Below are experts of layer 3 (counted from 0) of a mixture-of-experts language model. Rows are named router (the router's row for the expert), down (a neuron's output weights, with its number) and show model dimensions 0-191. Each number is 50 + 12 x the weight over its row's rms, rounded and kept within 0 to 99.
Before each expert's rows: "comes before" lists some tokens at least twice as common just after its tokens as in all text. This comes from a sample of Wikipedia text that the model never trained on. Tokens count by the router's weight.

# expert 8
comes before: "=", "\n\n", "|", " The", "The", "In"
router:52 30 56 67 60 32 80 51 27 28 35 54 87 53 48 42 56 42 35 40 62 29 34 62 50 67 54 58 33 59 53 44 55 43 55 49 36 58 50 51 69 52 35 64 37 43 66 24 34 61 40 81 52 51 59 62 37 61 57 63 35 48 41 49 53 71 67 52 44 49 45 59 66 37 57 64 40 46 50 46 46 47 32 72 55 62 13 29 49 60 30 43 50 62 46 58 58 50 54 43 60 63 45 43 48 40 51 46 38 29 55 48 62 42 39 43 46 54 59 44 47 47 61 44 67 51 47 62 32 41 39 39 43 37 40 53 41 51 32 64 57 60 62 60 49 64 69 43 54 41 52 57 55 46 49 41 56 39 72 46 54 40 43 67 61 59 59 47 61 51 27 36 34 31 56 59 44 46 52 55 61 43 50 57 27 67 66 45 72 46 30 41
down3:43 70 60 60 48 45 42 51 54 50 37 40 53 57 38 55 51 68 35 57 43 54 41 47 42 21 40 60 41 36 53 69 56 52 60 50 37 57 41 60 59 54 57 57 89 36 56 55 61 41 66 38 52 53 41 27 44 55 54 42 39 58 56 57 70 46 55 57 71 68 49 31 52 50 38 40 54 50 53 48 45 66 55 44 48 20 34 55 73 41 69 41 49 45 63 32 50 59 46 47 48 66 55 44 51 65 54 73 57 27 56 49 47 54 66 45 52 41 41 57 38 41 31 64 30 49 36 53 55 65 57 52 26 52 43 51 25 63 57 31 65 53 45 49 70 51 47 28 33 30 55 31 36 46 56 68 51 58 51 52 40 55 46 55 29 39 26 57 58 69 71 27 78 56 47 40 66 23 44 59 32 47 55 54 52 35 45 50 46 63 61 70
down4:50 50 53 74 44 32 35 57 53 54 48 65 35 45 45 37 50 42 50 48 40 67 57 60 52 60 27 29 24 50 23 60 45 43 40 36 50 53 40 67 25 68 55 59 37 57 66 51 65 42 57 45 54 53 51 30 47 31 34 45 66 65 59 61 53 58 42 57 56 46 37 57 47 47 57 59 56 65 52 56 45 68 60 38 45 50 55 47 35 37 56 35 74 51 49 44 55 53 60 54 52 43 72 42 52 35 52 37 49 29 59 56 56 56 46 37 63 45 59 52 58 52 64 56 38 37 38 51 36 65 47 51 37 29 56 60 61 32 54 61 64 51 62 51 43 71 69 37 67 42 53 56 59 52 38 45 56 52 45 37 43 41 34 63 26 28 30 48 60 66 38 43 51 52 44 12 81 58 59 52 77 71 51 35 55 73 74 59 48 75 60 44
down5:33 51 36 51 31 68 33 60 24 39 64 31 62 45 47 40 40 52 65 59 60 44 41 50 49 57 63 41 48 40 54 46 61 57 55 49 60 51 53 36 39 56 37 55 52 68 37 41 55 32 59 63 40 57 55 65 51 23 50 75 39 43 45 41 54 61 39 64 75 46 39 44 53 37 51 42 63 55 42 53 75 65 69 17 57 51 50 47 53 59 45 50 44 67 58 20 36 48 50 44 61 49 65 40 31 53 60 28 66 77 45 46 55 52 47 45 32 48 42 51 34 47 58 72 54 54 49 53 66 50 52 47 59 54 52 59 40 53 59 38 22 38 49 41 43 63 37 40 87 76 41 51 34 51 42 65 47 57 42 39 47 55 33 56 50 54 58 67 42 64 49 47 60 53 44 38 62 62 43 31 64 46 52 55 48 57 53 42 29 15 45 75
down6:40 66 75 42 36 57 47 52 49 51 47 55 55 33 52 52 60 61 57 35 56 47 35 66 48 86 19 51 60 52 34 46 70 48 53 69 58 56 25 50 56 56 60 58 43 56 81 54 61 41 62 49 27 36 30 43 55 49 36 48 60 39 65 53 67 51 48 70 72 35 54 20 32 51 35 43 44 55 65 41 64 70 47 47 19 58 26 30 36 37 74 62 47 50 46 27 47 52 58 40 48 55 45 58 51 53 48 59 61 53 46 52 48 92 38 46 32 37 72 53 70 50 55 57 44 54 41 31 68 64 28 32 50 37 51 51 49 51 47 31 63 55 37 41 51 57 63 51 46 55 50 45 43 59 48 49 48 35 61 42 39 57 35 66 57 44 51 53 55 56 30 40 47 47 48 61 42 53 57 53 45 61 54 51 62 46 62 56 39 51 61 45
down7:56 39 64 34 49 45 41 42 44 49 57 44 41 39 64 38 60 46 55 37 62 31 59 61 22 76 56 60 80 42 51 31 60 47 65 70 49 54 68 50 44 39 26 40 52 22 25 48 59 44 50 45 63 66 53 63 53 39 57 56 49 54 40 45 38 45 57 40 62 52 47 34 54 49 33 44 45 16 74 44 13 38 54 37 45 50 46 53 37 62 42 60 70 47 72 74 35 49 49 65 49 61 53 47 45 61 44 52 48 47 52 55 52 50 59 46 37 80 34 36 45 60 64 49 45 39 61 57 51 37 46 51 64 53 32 64 44 61 47 45 44 50 56 53 43 48 65 46 42 64 60 46 58 61 39 31 72 57 43 80 53 53 59 58 49 34 39 44 64 35 50 72 44 43 55 61 74 36 49 53 50 51 71 53 60 36 40 61 55 45 26 37
down8:45 41 50 50 70 55 54 57 42 37 57 55 53 59 65 51 55 27 54 30 59 49 34 50 45 28 27 61 58 54 67 55 77 52 55 63 55 25 71 49 77 34 59 61 39 49 61 57 49 64 62 49 33 67 39 59 48 49 28 44 48 47 20 42 54 61 49 45 40 61 50 45 62 42 51 52 60 32 28 55 46 57 45 69 28 66 41 38 38 63 57 66 42 32 68 42 34 34 48 78 52 34 14 55 60 50 40 54 46 33 65 53 55 31 76 50 61 54 38 39 49 54 56 23 49 67 65 59 66 82 72 37 70 48 36 57 41 39 40 38 51 53 41 53 53 39 38 65 52 50 43 46 55 51 56 62 40 55 61 42 59 48 39 50 51 58 50 48 56 38 47 54 39 49 48 70 42 48 53 48 48 30 60 58 40 54 55 50 55 59 54 27
down9:63 41 45 55 52 46 61 37 28 29 49 51 65 61 48 69 63 59 14 54 40 46 69 38 38 60 40 48 47 57 31 64 39 40 48 60 47 42 42 47 41 35 32 38 41 52 59 47 48 32 44 49 36 50 44 52 47 46 31 40 61 82 60 40 49 52 49 45 57 40 56 51 45 45 56 52 54 56 58 51 40 44 48 50 52 48 75 39 33 45 34 55 34 47 57 58 33 72 32 49 48 53 30 44 64 90 69 52 48 43 51 39 54 34 60 54 66 52 32 64 71 44 37 41 53 65 48 60 41 64 60 73 45 61 49 48 49 69 38 34 51 23 46 70 72 49 66 36 50 45 54 43 70 67 38 63 44 63 55 60 50 68 52 35 45 71 50 38 33 30 53 50 55 49 72 62 44 64 36 58 35 53 45 81 62 41 55 53 59 46 48 45
down10:56 48 45 27 44 53 45 54 49 56 27 32 62 42 40 18 57 39 56 48 46 67 43 46 52 43 33 26 54 51 42 30 55 56 46 73 46 38 48 33 55 78 33 42 47 45 60 38 37 59 47 59 37 64 33 54 48 37 52 58 51 48 64 48 40 55 57 45 53 42 59 41 23 33 77 35 67 46 57 55 53 50 47 42 50 32 53 57 29 43 46 58 59 34 54 35 60 76 29 50 46 51 60 61 52 55 40 38 63 61 49 35 66 80 44 50 44 44 63 57 39 53 63 52 33 49 60 59 33 51 61 53 64 60 47 51 38 60 55 47 41 41 50 68 48 45 67 40 39 48 43 46 60 73 63 30 65 63 65 50 54 59 55 45 35 52 56 63 42 53 34 62 27 58 72 37 45 72 70 36 71 61 48 71 73 47 64 48 48 52 27 71

# expert 7
comes before: " |", "|", "-", "  ", "\n\n", "%"
router:51 71 52 49 46 39 60 38 29 52 50 55 17 47 25 54 59 48 65 32 60 41 37 37 49 71 26 42 39 44 68 45 51 58 55 41 49 51 57 30 57 55 56 49 47 87 46 59 54 61 66 63 39 36 36 33 64 53 58 50 42 54 52 43 26 39 78 48 66 48 60 44 38 55 61 47 30 51 53 57 48 36 76 53 46 48 43 33 68 62 63 32 51 44 48 59 49 51 58 41 47 51 40 54 66 52 61 67 38 46 29 66 57 53 70 40 30 57 46 53 72 54 38 44 44 58 35 52 57 59 54 62 37 60 23 60 42 47 38 47 47 57 52 41 72 47 64 61 59 62 64 74 53 56 50 48 61 49 18 54 78 54 54 64 54 59 54 59 57 49 39 55 50 73 50 30 42 51 47 42 53 49 63 67 65 48 65 39 36 48 57 69
down9:48 44 59 37 39 63 43 37 39 36 51 54 42 51 56 50 44 40 51 62 46 47 37 48 63 42 63 58 66 53 80 35 51 47 46 56 47 64 63 53 62 74 72 44 58 53 43 55 34 29 26 46 74 33 33 54 43 68 52 56 41 53 60 57 53 45 59 64 49 48 50 40 43 50 63 48 62 52 36 61 45 45 31 47 53 51 66 35 37 45 43 48 47 31 50 39 50 40 48 46 49 57 68 64 48 55 37 52 34 47 58 40 68 51 57 55 44 64 55 41 16 47 26 33 68 75 44 82 69 44 54 57 66 59 53 61 39 65 49 65 61 49 68 39 44 58 47 48 52 37 54 55 51 76 67 35 31 50 36 51 25 43 47 41 35 42 54 39 58 51 94 46 39 35 41 50 53 29 43 27 32 65 56 60 55 47 51 44 48 67 40 65
down10:54 17 43 54 56 62 52 26 62 50 64 57 74 37 75 63 59 67 40 39 14 73 67 60 39 51 64 78 66 20 59 44 52 23 53 50 56 44 54 66 48 64 62 66 46 32 57 49 44 47 44 45 38 67 39 60 30 43 43 40 39 62 36 40 40 41 67 58 24 38 35 46 31 51 62 61 43 52 52 52 49 63 31 58 66 61 48 55 56 37 49 60 36 46 53 71 52 53 54 46 46 53 60 46 46 53 48 66 51 44 36 50 43 49 33 54 61 46 41 63 44 55 48 46 37 55 44 80 55 56 40 60 51 45 38 47 48 41 67 60 52 56 39 44 58 45 72 45 33 48 51 53 44 39 55 40 52 57 63 43 39 48 57 39 62 37 42 52 62 41 63 68 37 60 50 71 30 43 59 60 33 36 40 54 44 70 50 73 48 63 38 30
down11:46 32 37 49 61 56 45 42 32 33 57 60 50 66 37 47 50 30 65 57 67 46 55 46 51 54 45 58 49 21 56 46 75 44 55 58 57 53 37 62 31 43 62 49 38 35 47 46 57 55 45 41 37 86 16 44 57 57 51 37 56 67 38 37 59 38 54 37 21 40 75 42 43 46 19 43 44 53 50 34 61 43 38 39 45 48 37 63 69 59 67 64 35 52 47 67 59 44 56 46 37 58 44 61 63 42 52 34 57 58 59 38 53 54 55 44 62 48 47 45 51 41 57 48 31 70 64 44 35 45 38 53 21 65 34 62 70 42 59 45 66 77 59 57 52 42 25 60 51 49 53 61 43 47 75 69 55 60 63 25 53 70 49 47 54 38 51 60 56 34 58 58 43 55 58 41 47 44 57 70 57 59 47 50 54 48 67 50 74 58 52 43
down12:57 68 50 28 52 53 61 41 85 55 33 60 22 54 37 61 43 51 48 40 46 54 45 57 54 49 38 50 49 61 65 43 50 51 60 54 29 56 50 54 53 45 67 52 36 58 54 65 51 48 47 69 46 62 77 47 39 63 53 38 42 71 61 33 39 46 61 47 47 55 77 69 34 39 63 47 36 42 45 50 46 46 68 47 53 53 59 56 24 43 68 35 23 51 48 49 35 53 54 46 47 42 43 51 74 53 59 63 41 44 47 36 60 55 73 54 48 51 37 47 73 30 58 32 32 48 56 42 42 42 61 45 52 54 46 50 39 71 59 55 31 44 45 40 71 39 32 54 50 45 46 49 56 40 43 62 55 60 61 50 50 36 50 50 44 52 34 35 40 22 32 67 34 58 62 59 20 56 62 82 40 33 48 38 51 79 48 47 56 37 50 72
down13:33 39 30 41 41 54 69 54 49 34 40 53 60 51 51 48 51 44 54 43 42 58 56 44 51 55 39 75 79 26 58 39 46 61 59 41 33 61 40 40 34 27 57 52 31 41 56 38 49 62 52 29 49 58 52 58 39 36 52 61 38 52 42 32 46 59 32 47 71 44 59 37 40 48 27 38 49 48 60 49 47 51 67 72 40 31 42 75 28 53 47 61 42 45 80 34 46 55 43 62 46 69 45 69 40 52 53 56 54 59 60 30 41 41 43 61 57 67 35 53 55 53 51 57 33 52 61 43 39 16 48 34 33 54 59 47 44 42 56 51 62 29 51 45 66 53 40 61 45 41 57 70 70 66 80 50 63 65 44 37 58 60 50 40 44 74 54 44 33 41 53 62 70 24 63 44 54 59 52 62 64 37 53 64 42 62 45 53 49 50 38 63
down14:49 56 59 29 59 61 52 79 39 63 68 41 48 61 64 46 52 40 52 42 31 66 47 55 52 49 38 56 60 36 17 31 40 45 59 63 64 44 50 43 07 32 35 57 39 39 50 62 36 53 63 64 45 62 69 25 41 61 45 50 56 44 36 51 52 45 62 61 50 51 71 58 66 38 41 56 46 25 34 55 51 40 64 36 46 47 54 69 57 62 62 45 67 44 52 44 73 51 57 48 52 41 47 51 35 38 51 67 51 43 56 43 56 55 43 51 42 72 56 44 76 50 65 54 53 52 49 46 36 37 54 50 52 59 55 67 22 42 49 35 52 52 41 51 68 59 27 63 42 18 52 28 63 59 46 52 56 39 62 52 57 30 58 60 72 61 46 63 43 55 36 56 46 65 36 46 43 69 44 51 56 36 58 47 52 60 26 59 54 44 33 32
down15:53 35 57 45 49 34 39 68 43 70 51 47 52 39 53 35 33 42 15 57 54 64 67 41 56 48 54 47 55 58 47 37 59 48 50 48 54 47 60 61 44 61 67 28 45 55 41 42 50 56 61 27 41 51 48 34 48 59 45 32 42 61 39 63 56 68 58 62 63 48 42 37 75 44 70 49 49 43 62 67 34 62 58 70 49 49 63 40 51 25 36 42 45 42 63 57 29 28 29 68 52 54 62 50 46 57 48 46 47 63 48 53 46 46 61 53 40 55 58 33 13 68 65 64 46 68 48 50 61 46 70 70 52 48 68 63 29 66 65 32 55 48 57 66 61 49 42 52 72 53 51 47 45 50 32 34 47 73 54 41 59 50 48 53 47 58 31 64 50 45 60 39 45 35 42 42 54 45 45 24 45 58 62 58 72 52 39 43 44 60 19 27
down16:37 58 60 55 40 60 38 46 38 54 52 52 42 43 49 37 53 46 72 27 69 52 46 44 52 47 24 48 48 45 54 73 39 57 52 34 42 46 34 47 57 75 55 41 66 46 66 51 45 45 65 26 43 46 62 69 45 44 55 58 36 40 58 71 54 50 53 36 62 49 37 34 49 40 75 48 69 83 64 54 32 39 39 50 44 60 27 51 62 27 45 52 58 39 36 59 40 53 47 53 37 61 33 63 62 55 55 29 51 47 49 48 64 41 45 47 41 53 42 43 54 38 60 49 65 42 66 50 53 61 77 53 64 42 41 64 36 60 48 68 62 35 34 39 47 66 59 54 37 79 54 49 45 56 13 53 63 57 50 50 60 40 45 65 54 63 41 40 66 58 50 28 53 73 38 55 49 72 55 43 42 25 51 54 35 39 64 57 33 74 54 49

# expert 4
comes before: "  ", "\n", "|", " 0", " 1", " 3"
router:47 54 44 54 55 41 60 85 60 68 44 71 52 42 63 67 38 57 61 55 44 39 59 68 43 27 49 43 87 50 68 43 47 61 49 48 72 52 33 80 70 54 51 47 32 63 29 48 68 46 56 37 57 47 39 54 52 34 53 52 73 54 51 56 46 62 63 58 53 54 43 32 35 62 38 39 51 50 49 39 42 54 42 29 15 63 53 60 51 33 53 57 57 38 62 51 50 59 55 45 54 41 45 44 60 66 47 61 49 41 48 23 65 55 49 50 63 31 46 47 46 55 62 54 57 42 50 45 64 32 56 45 55 37 63 41 58 48 53 49 29 30 25 35 55 44 56 49 50 62 41 19 58 62 58 43 41 55 28 39 64 50 51 35 48 49 49 73 38 50 62 70 58 57 44 51 52 54 52 39 54 53 52 40 71 41 12 52 43 54 48 29
down7:38 51 59 56 43 51 40 58 55 60 49 52 34 39 53 66 62 49 57 44 42 28 64 44 54 34 31 64 56 44 61 47 42 52 47 34 63 30 56 57 54 38 34 54 31 31 42 69 67 48 62 42 53 25 58 65 69 70 64 45 67 28 17 63 50 49 69 67 57 64 41 68 61 50 44 62 54 62 47 64 45 52 60 55 52 40 60 54 52 62 31 38 47 60 28 45 44 32 34 58 43 50 43 46 70 52 58 26 44 46 57 23 39 34 46 50 58 56 65 67 30 65 65 46 35 50 52 63 71 48 64 47 49 65 22 35 36 43 58 54 58 75 72 48 33 57 52 41 35 59 52 41 45 53 55 57 56 63 40 34 50 65 48 33 55 50 40 57 38 46 47 50 34 55 47 55 63 44 43 31 74 51 37 68 64 61 35 50 64 33 44 57
down8:58 46 48 57 33 38 67 37 44 39 47 60 29 45 82 43 71 57 48 61 50 45 39 51 57 47 45 58 66 55 45 32 44 47 52 41 39 28 33 52 31 68 64 47 40 62 52 67 68 70 30 48 49 33 41 49 74 40 47 34 65 66 45 48 48 62 53 32 29 55 41 62 57 43 42 34 25 55 44 59 53 59 54 44 53 54 54 42 39 44 32 30 48 63 37 46 38 58 41 36 52 51 46 60 51 54 48 33 61 38 72 57 35 62 56 38 58 51 46 41 49 38 41 56 61 70 50 54 63 47 62 45 55 23 34 62 38 71 45 52 40 47 44 61 56 33 63 99 55 67 39 42 56 41 59 45 47 60 70 64 37 54 76 42 53 58 39 42 55 38 71 52 55 58 61 54 56 59 53 29 48 49 40 48 32 55 49 46 56 56 66 36
down9:64 32 65 30 58 43 51 53 31 43 75 45 53 60 69 39 50 66 76 55 58 35 52 43 45 54 40 72 60 49 50 26 62 41 57 64 51 56 24 42 55 54 49 51 39 68 44 41 45 47 42 58 53 36 46 48 40 48 55 52 32 53 64 45 73 53 51 39 67 51 48 35 30 45 52 48 43 64 58 46 60 36 58 44 37 34 78 64 73 67 47 43 55 36 41 70 68 39 59 57 56 40 41 39 35 49 57 37 35 29 55 50 44 43 51 56 51 53 58 68 60 59 39 48 62 57 50 59 65 50 31 54 27 72 45 38 55 47 55 72 35 63 26 49 47 56 19 70 46 49 44 34 45 62 63 62 62 55 59 61 58 49 60 56 69 59 40 36 43 49 44 26 54 41 33 55 51 64 51 54 36 21 55 63 47 37 25 35 47 42 60 64
down10:42 40 53 37 66 58 76 64 45 42 47 48 32 53 77 58 48 53 39 35 59 58 33 57 59 48 57 49 81 49 57 51 54 59 58 67 34 55 51 49 60 53 52 26 43 44 28 60 27 36 29 58 52 68 52 55 53 56 42 44 52 38 61 51 36 59 59 62 60 38 46 31 57 44 51 52 51 64 55 52 33 51 50 39 11 46 58 58 53 48 48 59 43 28 52 62 66 55 54 32 52 42 29 44 48 40 74 40 55 43 38 58 55 59 64 41 64 53 62 35 51 46 50 48 39 43 57 59 43 55 50 48 38 59 38 61 39 31 59 58 51 46 40 79 53 18 51 74 54 55 46 62 45 41 74 73 35 51 56 39 61 38 41 40 51 67 49 53 57 61 54 57 49 55 38 31 27 76 57 65 52 54 58 24 54 70 53 52 75 40 27 44
down11:56 23 54 63 54 56 72 48 61 26 49 43 45 47 79 45 29 69 49 51 43 51 50 58 33 62 37 56 63 53 48 56 64 60 49 59 42 24 59 40 45 38 40 52 47 37 35 40 48 47 53 53 42 56 36 48 53 39 44 40 47 21 51 55 36 61 68 54 50 36 57 38 23 49 57 52 37 48 51 62 43 65 52 38 35 45 34 52 26 63 33 25 51 52 43 45 50 51 62 77 49 52 58 51 58 51 68 52 55 66 64 59 40 49 61 50 64 40 75 54 55 56 48 47 50 42 47 50 68 35 50 27 76 64 43 62 48 58 70 80 31 48 51 70 47 47 59 61 49 31 43 40 46 62 60 33 63 47 62 37 48 50 54 63 64 40 65 34 45 32 45 44 44 42 62 51 49 42 63 56 47 14 49 90 59 50 45 58 44 54 60 43
down12:27 36 66 51 38 64 59 50 63 73 57 59 30 41 64 75 49 61 53 29 46 58 40 46 60 60 64 38 46 51 44 47 32 54 64 70 53 58 38 55 51 57 52 49 57 35 51 45 34 35 35 46 65 69 37 51 55 60 50 49 70 58 66 38 36 63 60 58 65 61 20 35 30 57 25 56 16 53 42 52 38 44 51 49 55 63 48 43 39 40 54 49 50 44 52 58 51 64 49 45 47 47 39 41 53 49 59 57 66 45 60 78 41 53 44 38 42 33 80 48 37 50 55 49 55 39 51 51 46 48 53 41 36 53 49 53 28 55 37 63 46 53 43 50 44 28 48 60 55 42 54 52 42 56 49 66 47 33 60 45 51 27 47 48 46 34 53 48 61 83 61 54 30 61 43 33 32 51 63 45 64 85 54 47 77 80 39 64 62 58 42 59
down13:61 48 37 25 33 60 55 39 29 48 16 39 46 66 32 46 57 48 56 47 55 57 32 50 63 63 39 52 56 64 69 49 71 49 51 40 52 57 60 45 57 40 54 49 59 62 52 51 43 71 47 58 28 62 49 30 57 46 37 48 20 33 37 67 41 60 60 63 50 39 53 33 75 21 43 59 61 48 49 48 46 51 62 68 62 35 36 29 45 56 70 53 41 39 51 52 56 50 80 55 41 57 58 38 59 40 50 44 57 59 55 51 53 53 74 42 53 69 38 61 27 34 34 52 47 58 49 74 50 64 61 40 52 42 53 56 40 55 44 52 53 43 59 39 49 67 42 34 57 54 37 39 49 48 58 62 53 47 63 49 61 52 53 66 53 43 35 54 53 46 63 47 72 56 61 70 52 29 46 54 67 63 57 68 48 20 59 26 22 44 55 26
down14:39 40 67 55 47 63 39 62 59 64 40 71 57 44 61 66 62 33 47 54 55 55 52 41 39 47 45 33 58 53 54 52 44 41 56 39 54 52 51 58 58 54 77 52 49 44 57 38 41 51 36 51 76 63 64 26 58 77 49 35 62 29 60 20 51 56 83 70 57 61 35 36 43 52 37 49 32 40 52 63 39 55 54 42 43 43 59 43 64 48 46 47 70 44 61 52 53 48 39 58 49 46 32 57 56 63 53 46 74 27 37 50 41 46 45 54 48 40 67 36 62 78 43 44 37 37 37 66 48 64 46 31 50 41 64 57 37 52 47 47 64 67 34 72 46 31 28 59 31 55 49 72 52 47 40 55 63 20 70 52 45 39 51 36 54 28 71 42 46 57 29 57 51 38 41 44 47 47 60 45 43 46 54 37 72 65 46 68 55 46 61 42

# expert 3
comes before: " the", " to", " in", " by", "s", " a"
router:73 33 29 55 53 54 45 54 43 52 27 48 62 45 43 39 46 46 34 37 40 49 61 43 42 53 65 50 67 40 67 62 56 54 56 58 63 32 40 50 85 43 57 66 25 61 73 67 56 52 30 47 62 35 50 30 46 45 57 31 65 39 43 46 75 49 55 61 32 60 48 57 51 27 50 43 55 40 52 59 48 51 35 46 59 39 42 64 50 43 55 48 34 40 59 64 70 26 38 40 60 51 44 65 55 72 57 48 71 70 65 45 41 56 38 57 34 63 67 56 51 45 27 56 47 63 69 68 50 45 48 51 57 46 24 41 69 36 49 45 52 57 61 76 26 57 54 54 48 62 42 47 33 53 37 46 43 44 49 64 41 45 61 51 25 65 46 40 49 38 41 52 44 45 63 36 70 52 38 53 28 54 54 24 51 41 33 56 46 34 54 45
down7:60 38 44 43 46 55 63 62 47 47 50 60 53 51 46 83 65 33 51 52 52 51 24 32 50 46 60 44 55 53 42 53 40 44 57 68 55 47 40 43 45 43 69 51 58 66 72 48 47 59 47 51 73 50 60 54 51 27 50 46 65 38 29 43 46 34 62 79 69 56 51 37 66 42 48 13 31 42 40 67 62 54 53 50 55 53 65 46 44 42 58 77 53 58 47 67 48 53 49 43 55 56 28 39 63 47 61 35 46 55 48 34 36 53 64 40 34 66 52 60 63 58 43 51 67 47 47 49 69 54 50 60 70 62 30 53 55 44 52 57 43 73 63 60 55 44 53 49 62 56 44 36 46 51 45 41 55 55 58 45 33 56 44 42 50 35 41 62 13 49 43 43 44 41 44 45 53 54 55 36 21 44 66 18 28 73 27 50 38 66 54 72
down8:56 64 40 29 48 44 38 53 68 40 55 54 53 32 47 26 57 55 45 53 64 50 52 56 47 70 63 44 70 59 46 36 61 53 50 58 39 58 58 70 69 46 41 54 43 31 47 50 32 43 50 45 74 31 51 39 57 41 55 47 51 57 58 66 56 45 57 70 51 23 63 38 65 42 56 50 61 23 35 60 48 28 66 52 44 54 41 60 53 67 42 63 38 56 23 53 56 47 38 63 46 41 55 67 38 45 33 61 58 56 53 34 40 63 76 46 58 43 32 70 47 35 59 58 58 54 49 51 61 42 51 31 59 62 51 52 48 66 53 51 61 33 60 25 46 68 46 63 55 51 58 21 29 62 44 58 59 81 28 52 47 36 52 48 69 48 50 39 49 54 54 48 52 66 56 24 51 59 38 36 42 70 42 43 73 61 24 50 49 30 59 50
down9:63 43 26 52 53 57 52 46 48 71 45 68 56 63 63 66 43 32 33 54 60 52 53 53 73 43 70 48 58 56 46 26 49 41 73 66 55 64 44 54 48 39 55 60 43 56 51 52 54 61 63 66 29 52 46 49 34 40 56 58 29 30 38 47 58 61 43 29 23 44 44 77 34 61 57 41 48 70 52 54 37 53 37 43 62 52 45 44 42 56 24 50 43 57 36 27 48 53 65 30 58 53 39 58 24 49 47 53 41 51 31 63 40 49 39 50 62 37 41 51 45 40 51 61 56 49 45 58 49 28 35 37 41 42 60 53 80 28 40 61 50 52 44 68 43 62 59 87 48 54 43 64 66 48 29 50 40 46 52 51 47 44 60 42 47 53 60 33 42 65 41 76 43 62 50 61 39 61 60 52 50 40 63 60 37 61 82 49 37 47 45 40
down10:49 74 73 43 51 52 44 44 27 58 71 56 61 42 62 57 48 63 72 55 57 49 62 63 68 54 58 59 59 52 39 40 43 48 40 34 35 63 57 64 18 61 39 51 52 54 27 39 36 46 46 49 41 34 51 45 38 57 45 72 60 66 50 52 47 45 42 28 38 50 57 56 40 63 39 51 50 61 40 48 44 74 35 59 47 51 51 40 44 44 50 49 48 31 36 41 52 46 38 48 53 64 44 50 74 78 53 37 31 59 63 50 55 46 54 52 61 68 30 33 37 55 46 37 40 57 45 55 45 55 53 21 54 62 53 51 50 43 43 44 66 47 14 61 65 61 53 55 49 56 66 25 38 27 47 38 45 75 37 29 60 47 65 39 55 53 64 52 73 41 61 59 41 29 36 59 30 35 41 58 62 32 67 59 40 71 51 42 55 43 46 37
down11:49 56 39 29 51 58 43 93 47 68 33 55 40 49 57 21 49 52 36 60 48 63 51 38 47 53 52 50 47 40 22 49 27 60 44 59 46 34 35 47 64 53 48 44 31 28 63 62 64 57 47 55 63 65 45 42 45 85 39 57 63 29 56 50 44 49 49 35 42 38 53 64 23 44 70 58 62 45 48 53 53 59 38 21 40 37 63 53 47 51 41 60 68 61 50 24 62 47 36 75 64 43 47 51 64 55 44 55 55 58 49 59 64 47 52 51 50 51 49 43 28 49 64 50 51 38 56 41 56 63 57 49 63 57 62 45 67 62 42 36 24 28 36 42 62 42 59 56 50 52 60 38 56 60 67 45 43 64 23 47 50 59 58 52 58 56 31 51 56 43 53 51 39 58 71 39 33 44 63 54 39 50 42 41 34 47 48 52 55 60 80 38
down12:77 64 66 31 45 58 59 20 52 57 46 56 55 52 70 62 42 58 34 57 60 43 64 59 42 20 51 51 59 38 62 33 51 45 52 47 32 39 59 41 42 48 37 53 62 27 27 55 58 46 53 63 46 37 66 64 40 53 53 68 41 60 42 45 58 44 46 59 40 48 41 38 54 57 64 46 44 45 58 64 49 49 21 28 57 48 63 60 44 43 44 44 59 48 59 38 45 46 68 62 41 46 37 42 27 34 37 59 42 55 42 46 59 44 54 49 69 46 50 41 46 50 61 70 24 50 48 50 43 47 49 62 55 33 38 44 59 39 77 66 62 66 43 63 57 51 59 39 38 42 49 51 66 42 26 44 65 47 49 62 27 55 39 40 46 33 40 54 58 55 51 35 64 70 51 42 39 35 73 75 33 62 54 58 47 74 36 50 68 71 74 71
down13:46 47 63 61 31 43 57 43 52 35 70 51 46 50 64 75 59 55 50 52 63 54 47 54 45 59 28 27 54 49 44 47 53 41 61 58 39 58 60 66 33 54 11 51 46 34 49 32 42 45 61 67 31 33 53 50 38 43 45 75 42 54 38 50 37 50 19 38 60 59 35 43 56 63 57 64 52 36 68 67 67 60 52 46 55 49 57 30 45 40 44 44 65 48 51 46 33 46 63 41 51 74 42 41 40 53 43 70 23 33 46 44 49 41 35 37 57 49 48 31 56 79 70 72 43 41 34 44 56 72 45 38 44 30 50 47 43 66 56 44 45 55 43 40 62 57 48 31 52 51 63 45 72 43 50 42 53 44 52 30 34 40 45 50 56 42 52 55 71 63 52 26 35 57 56 69 52 49 46 58 69 65 47 54 54 51 63 63 76 61 63 65
down14:33 62 72 61 47 41 39 56 47 57 70 41 45 39 40 67 35 57 67 41 49 52 45 42 66 63 57 63 43 55 39 49 46 55 55 43 32 61 65 70 51 51 34 52 63 63 41 54 49 64 53 68 18 44 55 59 55 47 50 51 57 50 43 50 20 50 31 27 61 56 31 50 49 59 54 47 52 48 49 55 42 42 68 55 47 40 49 15 25 45 35 49 51 45 31 44 62 71 64 35 48 56 55 28 38 59 19 61 36 52 42 60 32 47 71 49 76 32 46 44 44 61 71 54 62 51 55 39 55 66 41 40 39 35 53 73 35 61 50 46 42 55 56 55 43 50 45 32 63 49 51 33 62 35 53 53 62 51 58 44 45 30 28 55 46 56 37 74 52 66 53 58 55 70 55 57 42 36 64 59 46 73 44 56 30 71 48 55 71 54 49 45